Experts of a small language model.
Size: 11 layers, width 192, vocabulary 16384, 44.3M parameters.
Experts: 40 experts in each of 11 layers, 160 SwiGLU neurons an expert, 2 picks a token, a softmax router, 10 empty slots to pick.
Training: 729M tokens, 5560 steps.
Below are experts of layer 2 (counted from 0) of a mixture-of-experts language model. Rows are named router (the router's row for the expert), gate (a neuron's input weights, with its number), up (a neuron's input weights, with its number), down (a neuron's output weights, with its number) and show model dimensions 0-191. Each number is 200 + 40 x the weight over its row's rms, rounded and kept within 0 to 999.
Before each expert's rows: a language model's description of what the expert responds to. This comes from a sample of Wikipedia text that the model never trained on.

# expert 39
East Asian name pieces. Pieces of foreign proper names, especially Korean, Chinese and Japanese, such as Han, Jeong, Ch, plus New and South.
router,181,138,171,141,181,254,158,96,184,162,234,186,240,204,137,171,153,184,222,178,208,204,224,248,273,156,228,253,237,198,136,211,146,194,183,240,181,226,225,216,150,230,220,173,252,203,240,176,192,209,134,212,216,209,172,170,213,134,218,193,157,211,181,193,204,172,224,221,164,188,220,144,235,168,157,204,193,198,223,167,209,254,250,219,146,186,186,253,228,248,204,198,232,235,134,177,132,156,269,237,238,173,259,170,158,223,168,135,273,205,164,162,224,186,149,227,299,247,188,216,189,191,182,244,207,99,203,235,175,282,251,154,250,174,151,187,136,305,184,160,198,239,208,188,237,204,191,131,179,161,202,196,220,305,221,141,200,260,163,170,165,218,232,183,165,142,117,164,284,200,185,216,248,251,171,219,195,182,122,231,145,234,258,171,178,218,200,243,140,243,174,174
gate1,205,184,196,190,194,225,166,197,183,198,193,237,263,222,184,252,182,171,262,203,222,225,182,188,261,202,142,224,183,141,257,281,197,257,195,222,173,230,143,204,147,179,197,215,165,228,226,257,170,156,162,222,226,252,194,123,100,144,310,161,151,156,234,195,167,139,175,191,158,207,192,224,215,160,147,216,124,170,237,228,170,266,281,189,197,229,137,169,234,159,151,112,273,211,221,173,204,214,142,193,166,105,216,224,190,146,212,173,231,208,219,254,222,216,236,189,209,205,244,181,242,192,173,289,296,234,209,214,185,177,199,230,226,183,224,232,149,176,223,232,233,210,218,267,183,170,191,194,176,230,215,236,171,231,293,218,198,219,205,296,181,243,206,102,249,213,173,254,228,156,193,242,227,126,228,197,239,147,207,168,266,189,210,267,202,269,255,215,213,262,185,218
up1,239,168,231,221,143,146,188,206,232,197,225,226,145,230,202,144,186,265,177,271,109,164,175,165,103,142,267,183,174,208,132,147,221,244,178,204,224,202,217,216,203,203,225,190,207,190,158,194,173,219,194,300,187,132,217,236,250,282,95,157,221,229,128,178,201,216,217,215,191,262,199,181,180,208,280,210,208,241,204,220,185,130,133,209,183,206,199,201,161,272,245,228,215,204,186,112,227,224,226,244,205,273,188,178,152,228,244,224,176,203,218,149,142,204,208,205,155,230,218,100,185,230,205,197,227,207,265,132,258,223,175,199,203,300,189,184,198,156,254,199,201,145,224,156,155,235,161,226,201,155,144,234,179,239,148,223,91,214,257,150,200,156,244,198,168,167,248,212,218,242,224,164,209,227,179,244,194,226,143,215,192,241,212,237,198,268,188,198,147,222,286,188
down1,89,180,220,190,157,179,165,227,166,199,245,213,194,219,216,167,225,232,247,224,174,171,152,286,188,147,124,214,225,241,185,163,187,212,135,248,185,211,177,133,214,181,210,182,244,236,190,226,204,171,227,148,226,186,196,267,197,207,126,148,196,184,159,237,167,196,153,218,215,154,257,173,128,234,190,142,182,176,298,248,169,219,217,171,156,245,204,242,174,295,212,167,185,262,134,149,189,170,272,184,210,226,152,204,186,207,247,212,268,220,181,258,164,140,168,262,199,252,159,230,200,236,220,99,169,175,195,200,209,231,190,188,224,183,146,169,261,204,163,205,169,225,162,133,137,232,182,148,189,161,137,197,135,143,162,202,272,107,165,220,239,182,194,197,201,187,225,188,175,255,190,203,205,255,143,167,185,254,117,263,158,172,169,135,123,184,168,170,149,224,224,163

# expert 15
Dashes in number ranges. En dashes, hyphens, slashes and plus signs between numbers in scores, year ranges and ISBNs, such as 53–62, 1994–2003.
router,155,138,118,145,185,208,164,176,167,237,225,208,260,218,181,184,220,182,243,183,199,116,242,218,218,168,208,215,239,181,147,145,140,196,192,275,165,268,226,173,152,230,164,179,197,236,194,156,146,243,194,184,204,242,153,178,236,146,136,233,176,255,215,156,174,179,196,243,168,188,212,161,237,156,143,172,241,181,201,167,194,246,276,205,151,243,165,239,252,277,179,203,245,267,122,170,173,205,250,280,256,171,249,158,186,208,153,162,205,237,182,170,214,122,184,237,211,238,257,179,152,166,167,248,212,163,198,215,130,225,242,123,230,148,182,173,168,263,171,148,178,226,187,212,260,249,187,175,162,182,156,184,241,203,195,128,137,236,152,184,139,242,194,181,152,175,188,135,257,217,163,257,281,165,120,205,227,178,119,230,175,266,190,205,179,167,164,223,172,259,179,168
gate0,225,196,207,240,163,187,223,241,222,273,171,162,271,137,166,223,146,214,208,207,246,183,284,277,199,196,110,241,205,176,227,218,176,229,184,213,170,134,229,190,146,167,229,182,175,183,178,170,215,182,212,152,142,262,196,274,213,225,192,173,180,162,203,197,222,215,183,258,254,240,172,182,126,253,271,170,179,180,227,208,170,206,183,191,234,194,206,139,171,218,201,145,187,223,223,236,232,203,113,188,253,174,250,131,227,194,132,271,195,287,228,120,175,177,177,229,275,169,156,154,135,201,159,168,301,159,245,173,178,225,205,150,188,226,216,281,187,261,137,146,186,168,198,140,211,140,177,195,181,182,259,210,251,188,166,267,115,247,228,234,190,183,215,211,174,245,239,184,222,158,174,159,242,192,152,200,170,165,216,246,129,145,249,228,141,219,209,177,255,117,217,183
up0,276,183,169,189,144,213,190,184,164,220,168,189,167,175,237,208,239,171,138,210,243,226,169,251,199,242,216,215,270,208,146,166,195,124,210,177,191,169,199,301,134,209,195,157,213,194,181,229,242,173,235,216,242,198,181,156,124,296,151,131,245,156,112,159,160,183,178,123,148,191,187,200,198,212,205,180,214,139,211,285,181,124,130,192,153,179,256,201,242,199,191,185,235,214,157,233,259,143,90,231,184,150,187,156,160,200,219,159,206,208,260,228,180,262,233,224,309,200,260,163,165,199,255,243,166,226,159,153,160,224,241,155,142,201,166,269,192,213,206,226,198,120,239,221,215,230,167,171,176,159,209,189,168,220,183,215,153,184,195,156,208,233,196,196,186,146,212,186,153,170,211,167,153,185,262,235,143,188,162,208,266,169,186,251,181,143,264,241,279,226,157,185
down0,241,146,117,182,231,158,232,190,265,212,184,152,148,239,208,231,155,209,189,170,213,212,155,218,176,223,182,225,183,141,178,222,182,192,207,173,215,215,222,82,231,169,210,196,253,226,166,151,214,179,136,169,162,223,228,161,183,205,180,189,174,221,168,154,259,210,230,248,249,178,305,187,232,147,230,248,136,206,201,217,103,210,238,205,200,226,263,221,166,218,109,158,166,231,182,185,209,210,169,163,203,232,206,158,223,237,108,191,209,173,156,208,195,163,246,169,166,178,185,163,224,185,204,213,219,315,228,270,123,153,175,155,183,247,182,204,284,154,185,207,222,240,253,171,249,177,198,172,167,246,163,171,249,245,227,99,208,197,239,166,243,224,194,222,214,183,229,182,143,217,165,301,248,241,175,221,195,223,237,208,222,155,196,136,220,134,284,177,196,165,118,286

# expert 11
Subject pronouns. Pronouns starting a clause, mostly after a full stop or comma, such as he, She, it, they, There.
router,147,200,207,183,147,245,189,205,205,168,234,216,203,216,147,164,175,223,186,161,139,199,191,256,288,180,195,243,240,221,199,161,170,217,243,233,178,228,188,154,149,249,155,180,244,224,206,154,146,247,139,173,177,206,207,164,160,149,186,155,179,223,146,178,169,169,177,215,182,214,228,155,212,185,190,194,217,191,218,177,192,197,215,207,125,278,191,239,215,240,249,230,210,259,100,196,112,181,190,239,235,202,242,164,185,248,139,150,195,223,153,162,214,190,123,225,191,248,206,231,135,194,183,238,225,159,199,173,187,280,234,114,247,152,156,106,184,212,134,125,136,205,222,213,236,249,186,160,149,136,184,171,223,305,213,132,217,233,166,190,194,166,203,151,193,173,106,128,152,210,137,222,264,197,190,188,162,173,105,253,207,224,216,175,189,207,183,292,157,215,133,153
gate1,229,251,215,212,143,203,211,202,169,252,225,159,225,164,187,189,216,121,216,183,146,162,191,206,187,246,175,152,145,268,201,215,209,163,187,172,169,222,183,140,211,236,194,210,172,188,155,187,199,278,203,160,272,265,197,198,163,242,203,162,226,173,215,205,202,192,195,238,252,210,137,164,261,153,200,168,116,204,255,177,152,109,157,274,236,175,212,201,135,203,234,217,270,222,161,157,158,269,152,231,262,174,210,164,306,241,214,185,218,226,175,229,171,184,166,222,198,282,144,235,232,216,171,208,230,123,241,160,252,200,281,160,190,135,163,182,252,213,234,150,253,188,242,197,257,153,237,204,179,193,210,229,173,241,243,242,235,180,196,217,178,183,163,104,174,185,201,212,157,245,148,211,127,197,245,132,220,183,204,185,150,208,168,124,245,232,340,231,217,233,237,205
up1,208,261,195,160,146,184,193,244,169,250,193,244,197,179,204,181,162,204,221,202,251,180,209,185,167,96,264,215,202,275,192,250,188,220,201,140,200,201,243,274,232,260,168,212,163,256,235,198,263,107,188,258,158,105,133,222,247,246,160,247,169,220,230,192,246,232,240,207,192,185,127,188,179,146,232,161,194,194,194,162,187,264,297,154,204,190,174,251,163,202,163,174,111,218,241,189,223,199,176,184,194,83,272,217,205,118,231,171,173,250,262,167,186,222,202,181,213,152,200,184,162,190,204,215,213,248,197,161,161,225,194,240,209,261,144,305,237,206,232,196,190,178,209,196,159,332,201,264,252,251,172,199,277,221,168,215,204,185,206,134,189,170,141,191,150,232,175,212,211,170,206,246,191,199,172,213,176,158,169,220,240,165,245,132,217,147,224,178,180,228,187,194
down1,198,242,196,118,197,269,165,233,149,246,147,184,203,236,175,176,155,279,222,197,208,203,204,208,170,206,245,227,179,132,209,187,213,149,182,229,261,200,196,227,261,237,206,176,243,258,254,181,117,167,143,151,215,228,249,205,163,147,170,241,109,144,206,173,188,257,144,193,194,183,192,144,245,218,208,240,271,180,116,257,165,190,221,135,170,241,206,234,173,243,169,201,190,210,192,154,200,172,275,202,229,146,150,232,186,250,217,196,242,184,197,234,205,194,190,180,198,171,189,174,216,174,169,240,206,106,132,207,167,226,198,203,211,173,142,231,231,240,172,252,183,172,110,189,138,297,270,207,212,183,146,192,296,146,174,196,196,206,222,223,273,178,207,223,245,154,206,164,222,206,208,236,191,178,150,198,206,189,129,305,273,131,257,242,112,179,204,208,178,212,198,274

# expert 26
Relative pronouns, work nouns. Relative and clause words such as that, which and who, plus nouns for works and people, such as albums, series, son.
router,178,155,194,202,187,260,187,178,193,170,219,179,245,278,161,235,134,214,234,143,177,164,277,221,270,171,199,199,221,164,229,171,166,183,151,220,180,211,213,104,200,226,193,172,144,295,230,181,135,221,106,226,196,222,187,187,176,197,153,213,91,189,182,153,173,152,176,188,175,210,304,158,220,231,190,175,202,223,230,184,181,263,216,172,177,240,182,189,211,259,261,256,225,252,178,194,212,169,247,189,250,150,192,112,198,250,202,135,243,268,167,184,223,175,159,244,232,255,170,192,131,201,150,282,209,189,165,188,227,204,225,174,234,187,100,154,201,219,182,176,210,252,191,212,181,252,195,204,186,158,95,206,197,215,137,154,192,235,190,189,216,174,245,201,103,172,208,147,198,237,135,222,208,220,160,181,205,218,157,214,187,226,289,189,164,270,129,223,137,239,146,188
gate0,211,223,205,179,142,213,254,215,231,231,153,157,201,164,140,184,142,161,185,164,242,203,213,202,221,178,172,138,192,173,236,273,224,184,249,186,187,204,272,198,200,207,189,187,177,249,143,103,119,147,169,126,159,175,134,186,198,184,174,213,141,193,259,219,232,189,157,201,240,148,206,226,223,205,129,214,231,164,173,238,113,209,226,166,269,206,131,178,200,203,242,277,218,228,146,217,197,256,232,175,192,204,241,217,189,197,172,210,209,223,279,202,264,121,181,214,175,135,143,218,163,242,225,292,196,211,246,246,249,204,212,209,232,221,202,258,133,113,207,187,215,209,199,236,179,206,105,178,205,192,160,176,212,182,219,165,210,152,153,195,204,138,155,176,209,156,169,267,308,177,226,333,188,188,175,206,148,141,155,177,251,199,180,184,172,129,239,239,190,218,249,166
up0,162,231,254,241,132,187,199,202,185,205,182,242,180,259,204,241,199,231,174,203,211,191,184,251,216,177,174,200,198,161,199,222,153,251,161,165,208,212,228,204,187,162,203,158,255,284,163,129,174,149,227,179,187,193,216,135,138,200,193,175,201,153,231,150,153,199,188,160,212,102,203,212,234,215,145,215,212,214,184,210,170,196,153,217,202,142,252,216,243,173,165,203,221,190,229,159,243,146,186,225,209,133,176,174,108,118,176,154,211,238,302,158,147,176,216,138,181,152,180,205,164,244,159,147,190,191,244,206,161,167,156,163,211,169,190,299,206,164,242,234,291,111,160,174,271,214,256,164,215,275,131,114,233,138,184,194,201,161,171,158,238,226,172,206,193,159,233,188,244,267,231,354,171,183,156,172,240,185,215,167,229,173,192,240,145,141,229,212,178,210,195,200
down0,128,174,153,177,150,203,226,91,182,213,199,193,155,187,202,188,224,246,255,170,121,211,152,214,175,208,150,167,226,213,154,170,175,221,248,160,168,217,275,192,162,234,279,185,156,199,162,208,137,205,194,154,201,159,253,224,242,194,236,163,188,144,150,235,188,245,182,168,261,112,241,254,181,191,101,124,263,238,206,251,192,168,192,238,217,194,235,177,233,299,258,258,224,201,258,176,283,220,264,245,171,218,274,147,213,149,214,236,211,220,93,210,228,238,229,206,198,236,242,193,216,214,192,201,211,231,223,228,234,174,167,232,148,231,248,176,190,226,210,199,223,198,156,201,160,144,218,151,258,211,193,143,178,180,196,266,148,213,165,150,134,173,201,184,210,228,251,218,201,220,175,171,113,176,213,233,206,238,220,223,261,189,134,219,145,164,165,238,209,140,113,244